Experts of a small language model.
Experts: 48 experts in each of 10 layers, 160 GELU neurons an expert.
Below are experts of layer 2 (counted from 0) of a mixture-of-experts language model. Rows are named router (the router's row for the expert), down (a neuron's output weights, with its number) and show model dimensions 0-111. Each number is 50 + 12 x the weight over its row's rms, rounded and kept within 0 to 99.
Before each expert's rows: "comes before" lists some tokens at least twice as common just after its tokens as in all text; "raises" lists some tokens whose logits its average output raises strongly, later layers aside. This comes from a sample of Wikipedia text that the model never trained on. Tokens count by the router's weight.

# expert 40
comes before: " the", " his", " States", " birth", " York", " these"
raises: ":", " the", " a", " (", " ", ","
router:41 59 51 35 35 47 62 76 49 40 45 34 67 49 48 54 57 27 49 48 47 50 73 76 47 61 78 68 47 45 36 61 68 65 57 30 46 44 56 35 52 58 35 62 52 29 45 29 61 42 42 39 80 78 52 57 61 76 33 50 30 60 55 60 56 63 70 72 51 43 55 55 67 49 42 44 74 58 28 49 49 49 46 33 49 46 80 41 26 54 45 48 59 58 68 48 55 55 58 32 58 55 46 68 33 44 39 47 42 68 45 61
down0:57 51 69 38 60 51 55 66 49 17 47 35 54 47 68 68 33 51 46 54 43 52 59 59 63 46 44 42 28 51 52 42 48 32 58 63 56 54 68 39 35 29 23 43 54 35 72 31 40 45 41 47 56 40 41 52 20 43 46 47 37 65 73 59 44 51 45 45 48 45 49 66 52 73 54 24 52 65 32 62 43 62 58 44 51 67 56 49 52 51 53 41 42 40 45 57 69 57 37 33 56 47 53 51 54 63 42 63 34 42 64 48
down1:22 52 52 52 52 33 46 39 65 42 44 44 33 58 68 43 52 54 41 48 37 63 58 55 61 39 55 60 58 45 62 43 73 56 68 54 42 45 40 57 49 37 33 54 27 32 47 56 53 43 25 41 24 52 52 55 50 44 38 58 59 56 42 58 60 78 48 42 56 42 55 40 43 45 47 44 49 50 55 63 42 41 48 70 85 53 75 36 42 51 28 69 56 58 55 55 52 55 49 61 65 61 75 42 67 39 37 53 60 47 47 48
down2:37 46 54 57 47 46 48 40 39 47 53 39 58 20 37 72 48 66 49 28 61 50 61 43 46 61 58 18 33 65 50 53 41 23 30 31 49 29 29 40 42 60 37 36 17 45 33 40 48 58 32 52 46 62 50 49 78 60 39 39 50 50 65 65 38 55 44 35 65 60 44 43 47 53 60 50 57 52 53 24 46 67 50 51 43 64 45 56 44 70 38 65 53 47 38 71 50 65 59 50 35 59 57 45 45 42 72 41 60 37 44 45
down3:49 44 63 70 51 30 48 70 49 66 37 48 47 38 45 71 71 51 44 41 58 63 48 55 33 53 45 27 40 49 56 48 45 62 52 55 54 44 56 37 47 56 53 45 60 35 49 20 31 16 51 50 59 49 50 55 56 47 39 59 48 81 56 48 43 60 69 40 41 48 64 49 71 49 72 43 66 67 53 60 45 25 71 51 42 40 54 50 29 36 57 60 46 50 50 56 70 66 45 64 50 47 37 62 69 49 60 50 38 40 56 46
down4:49 58 56 63 71 53 38 34 44 47 52 53 56 47 50 52 80 52 28 53 65 63 54 60 37 44 46 37 38 57 35 41 50 58 65 54 53 82 42 64 52 66 48 45 56 48 49 27 44 62 51 35 60 09 61 76 29 41 42 66 42 61 31 49 59 42 57 34 32 46 64 47 36 52 56 48 37 64 49 60 56 35 45 46 42 45 60 34 19 41 46 57 52 55 61 45 80 43 42 57 60 48 52 30 74 61 49 53 43 42 32 40
down5:35 51 68 46 51 35 21 60 47 49 60 55 52 45 32 58 61 55 44 46 41 63 37 40 57 47 40 58 51 61 53 49 48 40 29 42 59 41 50 57 53 45 44 40 35 57 51 70 23 36 49 51 55 62 44 42 23 34 42 41 60 31 53 38 57 49 36 48 47 50 69 51 65 67 49 85 35 41 57 29 65 44 49 53 62 33 38 26 55 62 46 52 58 62 65 57 36 60 52 49 61 43 45 64 64 43 74 44 62 47 32 41
down6:45 68 33 51 54 81 66 40 46 42 30 35 56 67 58 60 34 39 51 41 56 58 57 54 39 35 71 22 53 55 57 55 57 54 50 44 57 51 66 54 46 58 80 52 62 49 54 58 35 43 48 62 58 33 78 44 49 47 60 41 47 59 47 75 65 55 45 34 44 36 50 60 44 42 62 30 67 45 52 64 40 53 38 28 54 49 44 69 36 72 59 37 49 51 50 30 33 46 69 36 84 49 41 55 57 32 47 35 60 45 36 50
down7:29 44 38 25 35 39 46 30 56 48 59 40 39 39 54 56 59 36 64 47 52 33 38 45 44 33 60 51 54 36 49 72 57 37 38 57 21 25 61 67 39 29 57 39 44 25 58 56 55 70 47 50 70 71 45 42 46 68 44 51 33 34 61 61 45 56 54 62 47 55 59 59 38 52 67 62 52 38 44 53 57 57 52 61 59 45 23 59 52 44 58 60 22 43 51 49 46 45 60 53 40 40 28 52 70 45 45 78 65 53 66 68
down8:68 60 53 49 26 60 54 37 50 54 70 65 50 28 41 46 30 45 36 47 47 63 39 37 63 30 49 46 52 52 49 54 38 34 59 59 55 64 54 62 42 37 52 51 47 44 39 48 42 52 44 49 59 37 50 41 53 54 50 45 31 39 56 52 45 45 53 59 30 40 51 41 56 41 57 56 41 49 45 45 44 52 39 30 41 50 47 46 47 28 36 56 28 38 53 44 69 49 45 49 65 50 44 44 38 35 41 50 56 46 46 49

# expert 13
comes before: "1", "2", "9", "3", "4", "8"
raises: "9", "8", "6", "5", "2", "7"
router:45 55 58 46 16 48 42 53 57 51 46 51 54 60 56 33 53 48 53 29 56 47 45 66 32 64 40 44 64 43 40 60 76 73 53 40 46 53 40 62 60 48 63 61 47 47 55 60 32 54 63 65 63 58 44 50 56 74 51 49 36 54 29 32 66 19 45 56 65 47 52 35 72 35 35 41 38 58 55 68 48 54 45 52 50 73 69 52 45 70 49 38 49 54 53 64 61 54 44 59 58 41 58 65 65 60 57 54 36 59 44 72
down0:33 44 59 27 71 40 32 36 72 31 37 48 43 83 47 56 40 45 71 48 52 41 36 45 52 41 46 35 45 74 35 49 75 40 61 51 57 63 48 39 51 48 36 48 68 52 42 59 55 49 51 29 58 46 45 45 55 60 35 45 39 62 60 56 42 64 42 44 53 58 53 46 60 67 43 56 51 55 48 38 71 37 43 60 47 65 52 35 51 40 59 49 54 68 51 26 59 54 52 39 59 46 35 50 62 55 40 70 49 52 38 59
down1:41 60 57 42 61 40 62 63 44 62 54 66 39 44 62 62 49 45 69 60 33 63 39 36 49 40 39 46 26 43 47 34 44 29 37 58 53 49 53 36 51 53 50 57 37 50 35 67 51 42 52 36 75 25 48 68 42 65 37 68 71 56 32 30 58 46 49 56 65 64 41 50 44 67 56 88 52 39 59 48 34 44 44 49 51 37 28 36 38 60 26 45 49 27 44 56 56 32 44 29 40 61 23 43 52 33 51 32 49 51 50 49
down2:66 30 44 58 56 37 42 72 42 53 58 32 44 40 39 37 55 61 51 51 32 56 69 50 39 59 35 61 49 40 41 53 48 31 35 50 56 52 49 55 58 45 30 59 63 63 29 46 55 61 42 59 60 60 48 61 46 50 51 37 58 50 52 50 44 58 66 47 54 47 53 62 24 62 31 44 34 58 42 35 44 48 48 54 49 46 50 39 64 73 56 69 30 44 50 42 47 48 38 47 41 50 31 56 47 47 47 28 49 40 54 37
down3:49 58 60 59 57 59 29 68 20 50 49 54 36 33 28 57 39 34 24 48 32 47 36 55 63 43 63 52 64 43 51 60 43 49 76 42 39 38 48 60 60 58 57 34 52 54 47 51 34 50 53 63 63 41 52 44 56 59 46 54 60 61 38 46 29 55 33 55 38 47 41 33 80 69 68 55 33 40 37 46 48 55 59 48 32 47 51 62 39 47 54 44 41 68 49 53 48 48 49 67 47 54 57 46 30 56 43 35 50 57 32 59
down4:22 69 61 52 57 46 65 42 47 62 67 38 37 40 61 45 52 60 73 47 42 44 41 38 58 43 53 42 47 47 49 56 24 51 43 39 57 52 46 45 51 47 36 45 65 42 41 61 46 50 64 40 58 38 49 22 56 79 43 47 63 58 60 75 52 48 26 60 61 34 51 30 33 61 61 57 46 59 27 45 68 41 36 64 39 82 45 54 42 53 59 51 30 36 53 68 42 57 52 26 56 33 37 66 65 46 43 47 49 65 61 25
down5:69 58 64 40 58 50 28 56 48 45 53 39 60 22 41 34 49 62 39 27 48 21 58 47 60 45 52 54 37 58 54 40 45 44 53 41 47 50 53 63 56 69 54 41 53 77 56 50 54 40 35 51 48 34 35 64 31 47 55 62 41 48 63 44 33 55 49 44 66 47 45 29 27 59 25 35 57 55 53 49 79 50 54 57 50 47 34 51 47 64 39 60 48 60 39 48 58 40 40 59 50 65 62 60 34 61 27 51 60 30 57 64
down6:50 44 38 28 42 33 46 53 44 37 46 21 37 75 66 59 57 41 35 26 55 32 50 38 36 62 69 50 43 42 57 57 43 53 29 72 65 61 55 60 58 56 40 65 72 43 68 39 31 52 59 48 42 55 40 38 36 59 57 45 58 36 56 53 43 55 59 49 69 45 33 34 49 36 49 69 42 58 61 47 58 66 55 66 57 41 52 58 47 39 52 60 52 23 63 51 59 62 25 54 67 49 58 54 55 55 55 53 33 34 44 58
down7:57 41 40 71 32 30 43 74 58 40 57 55 52 49 51 39 68 48 40 38 28 48 60 55 43 65 45 42 53 50 51 51 44 61 70 10 46 69 52 32 38 51 45 31 53 52 45 52 48 45 66 51 67 66 22 29 66 44 57 47 44 60 43 65 52 53 55 39 31 71 58 43 49 36 49 38 57 50 59 22 54 63 53 44 45 45 62 20 40 61 60 58 65 65 38 53 45 59 58 54 59 52 41 45 40 55 64 44 50 66 65 39
down8:60 56 45 51 29 42 66 40 67 27 53 44 50 44 41 57 45 39 34 40 48 36 57 65 38 50 52 43 44 53 71 56 49 49 50 47 63 47 46 47 54 42 45 63 57 19 62 37 37 55 56 54 51 37 55 42 57 34 56 34 31 47 47 33 43 39 69 65 59 42 36 50 41 54 32 46 31 56 33 61 55 34 67 26 53 44 66 55 68 60 37 40 45 57 58 41 40 75 54 64 33 48 35 81 51 40 43 66 75 41 54 55

# expert 33
comes before: "-", "|", "\n", "1", "2", "=="
raises: "===", "====", "==", "According", "2", "5"
router:54 63 57 50 43 53 46 61 60 49 43 48 66 54 60 58 52 53 45 54 50 48 65 56 49 64 44 55 53 10 42 52 64 54 46 37 50 61 18 55 79 53 43 74 37 47 43 39 24 45 55 47 48 61 11 55 50 50 55 40 37 53 39 37 51 35 42 68 62 52 64 32 57 31 50 41 42 71 53 75 48 61 23 47 49 64 72 33 46 48 59 31 43 54 77 58 57 64 55 47 63 39 40 63 84 45 56 49 57 58 27 53
down0:46 39 35 52 47 35 42 61 29 42 38 52 58 53 47 68 65 42 36 72 60 62 51 33 39 44 66 48 49 30 62 42 42 56 60 42 74 31 36 57 57 51 39 30 49 44 38 41 76 32 88 53 49 45 56 58 32 38 49 50 40 51 81 67 47 73 62 63 64 65 42 64 68 55 73 28 57 50 48 65 51 57 41 49 45 43 39 49 45 41 48 54 42 51 48 56 47 49 66 31 54 56 69 52 45 50 39 54 61 54 52 59
down1:66 73 64 23 39 62 30 51 31 51 39 42 65 49 29 47 35 36 56 65 55 48 58 64 46 67 32 59 41 56 60 35 50 39 60 49 64 49 47 74 44 62 64 58 39 58 43 39 37 54 49 76 45 54 67 46 62 46 49 59 33 29 31 55 50 49 57 39 36 46 77 77 58 48 46 36 70 57 46 57 38 54 43 40 48 78 59 40 43 71 55 35 52 33 56 58 45 54 53 68 26 46 62 31 56 68 54 49 51 52 50 63
down2:55 27 52 74 28 57 53 51 47 35 53 52 60 28 38 50 59 39 63 48 46 41 53 50 59 63 68 52 46 29 42 53 52 56 61 30 54 47 65 66 53 62 58 45 55 51 51 55 44 48 60 41 63 54 51 41 45 48 60 67 30 53 61 59 49 47 55 45 47 74 50 43 58 39 60 58 54 61 41 60 41 75 44 51 30 55 80 47 40 39 69 42 48 53 23 70 50 48 67 33 50 63 45 47 42 33 58 42 44 54 47 46
down3:57 65 63 73 52 39 54 59 26 39 44 38 53 42 50 51 55 63 60 50 60 38 46 65 35 39 53 56 51 48 33 31 52 52 50 42 35 51 52 48 57 40 52 43 34 49 58 58 46 45 73 44 44 41 37 58 38 35 41 71 58 47 59 40 44 19 60 70 58 33 52 64 37 53 36 75 79 81 65 68 58 36 45 40 44 57 52 59 35 53 63 45 22 67 53 60 29 31 42 51 47 49 53 54 57 44 41 67 52 33 72 66
down4:50 45 60 46 45 41 63 37 31 31 56 43 40 46 45 57 53 38 47 38 63 52 36 74 67 57 41 50 33 65 29 37 41 66 71 56 38 34 34 40 41 66 48 53 34 38 26 41 64 55 41 52 35 61 25 72 69 45 50 47 55 59 54 48 44 57 65 47 36 53 44 45 54 76 55 52 54 67 52 57 43 47 69 31 71 20 73 41 49 56 38 53 52 45 29 58 70 45 44 54 47 54 46 51 41 28 40 44 52 59 53 43
down5:57 50 50 40 46 54 43 54 40 50 43 55 57 58 45 58 51 69 57 49 56 58 59 35 45 66 59 14 49 50 60 65 35 44 57 50 57 64 71 43 56 53 62 52 54 44 36 58 56 56 41 44 35 44 69 67 36 77 46 44 45 47 56 47 35 65 71 46 61 58 53 59 54 60 60 49 65 21 38 27 59 63 80 73 57 52 43 50 22 55 39 63 56 48 47 33 58 50 46 46 55 53 44 66 61 56 54 37 58 52 49 38
down6:52 49 41 54 41 56 46 54 56 61 52 48 62 44 58 69 56 60 58 35 48 51 58 62 52 44 46 39 39 74 38 43 48 58 45 35 55 48 55 46 34 49 38 44 67 53 27 44 52 34 54 45 61 58 48 37 55 47 46 43 45 41 52 64 56 24 51 38 56 39 68 56 49 55 72 86 60 61 59 37 22 42 49 35 51 66 45 47 58 38 45 36 49 72 71 59 34 48 52 55 54 56 52 52 63 41 37 71 42 43 61 65
down7:42 66 52 47 59 43 48 44 68 54 40 50 52 42 53 57 34 56 63 48 44 46 48 43 62 54 48 50 62 47 51 62 36 65 26 61 55 46 74 31 41 47 43 50 65 45 75 61 46 54 37 46 61 48 54 56 68 51 38 71 40 41 54 56 44 62 56 57 69 53 59 70 31 53 49 68 55 58 48 60 57 53 62 62 44 68 53 61 59 65 68 59 49 45 56 52 41 42 46 57 72 54 68 46 51 43 55 48 44 69 49 64
down8:45 49 56 37 44 48 55 70 40 43 56 41 50 65 53 52 46 34 22 58 56 62 61 43 46 51 45 66 33 51 45 47 53 56 52 58 25 34 55 52 56 56 58 46 52 43 89 43 55 60 31 34 41 64 05 58 31 40 37 57 34 27 44 30 61 47 69 42 65 57 29 33 44 65 31 29 22 41 39 67 48 28 73 44 69 69 45 65 53 57 55 50 59 59 60 44 45 53 59 47 37 64 51 40 39 39 45 41 56 54 61 38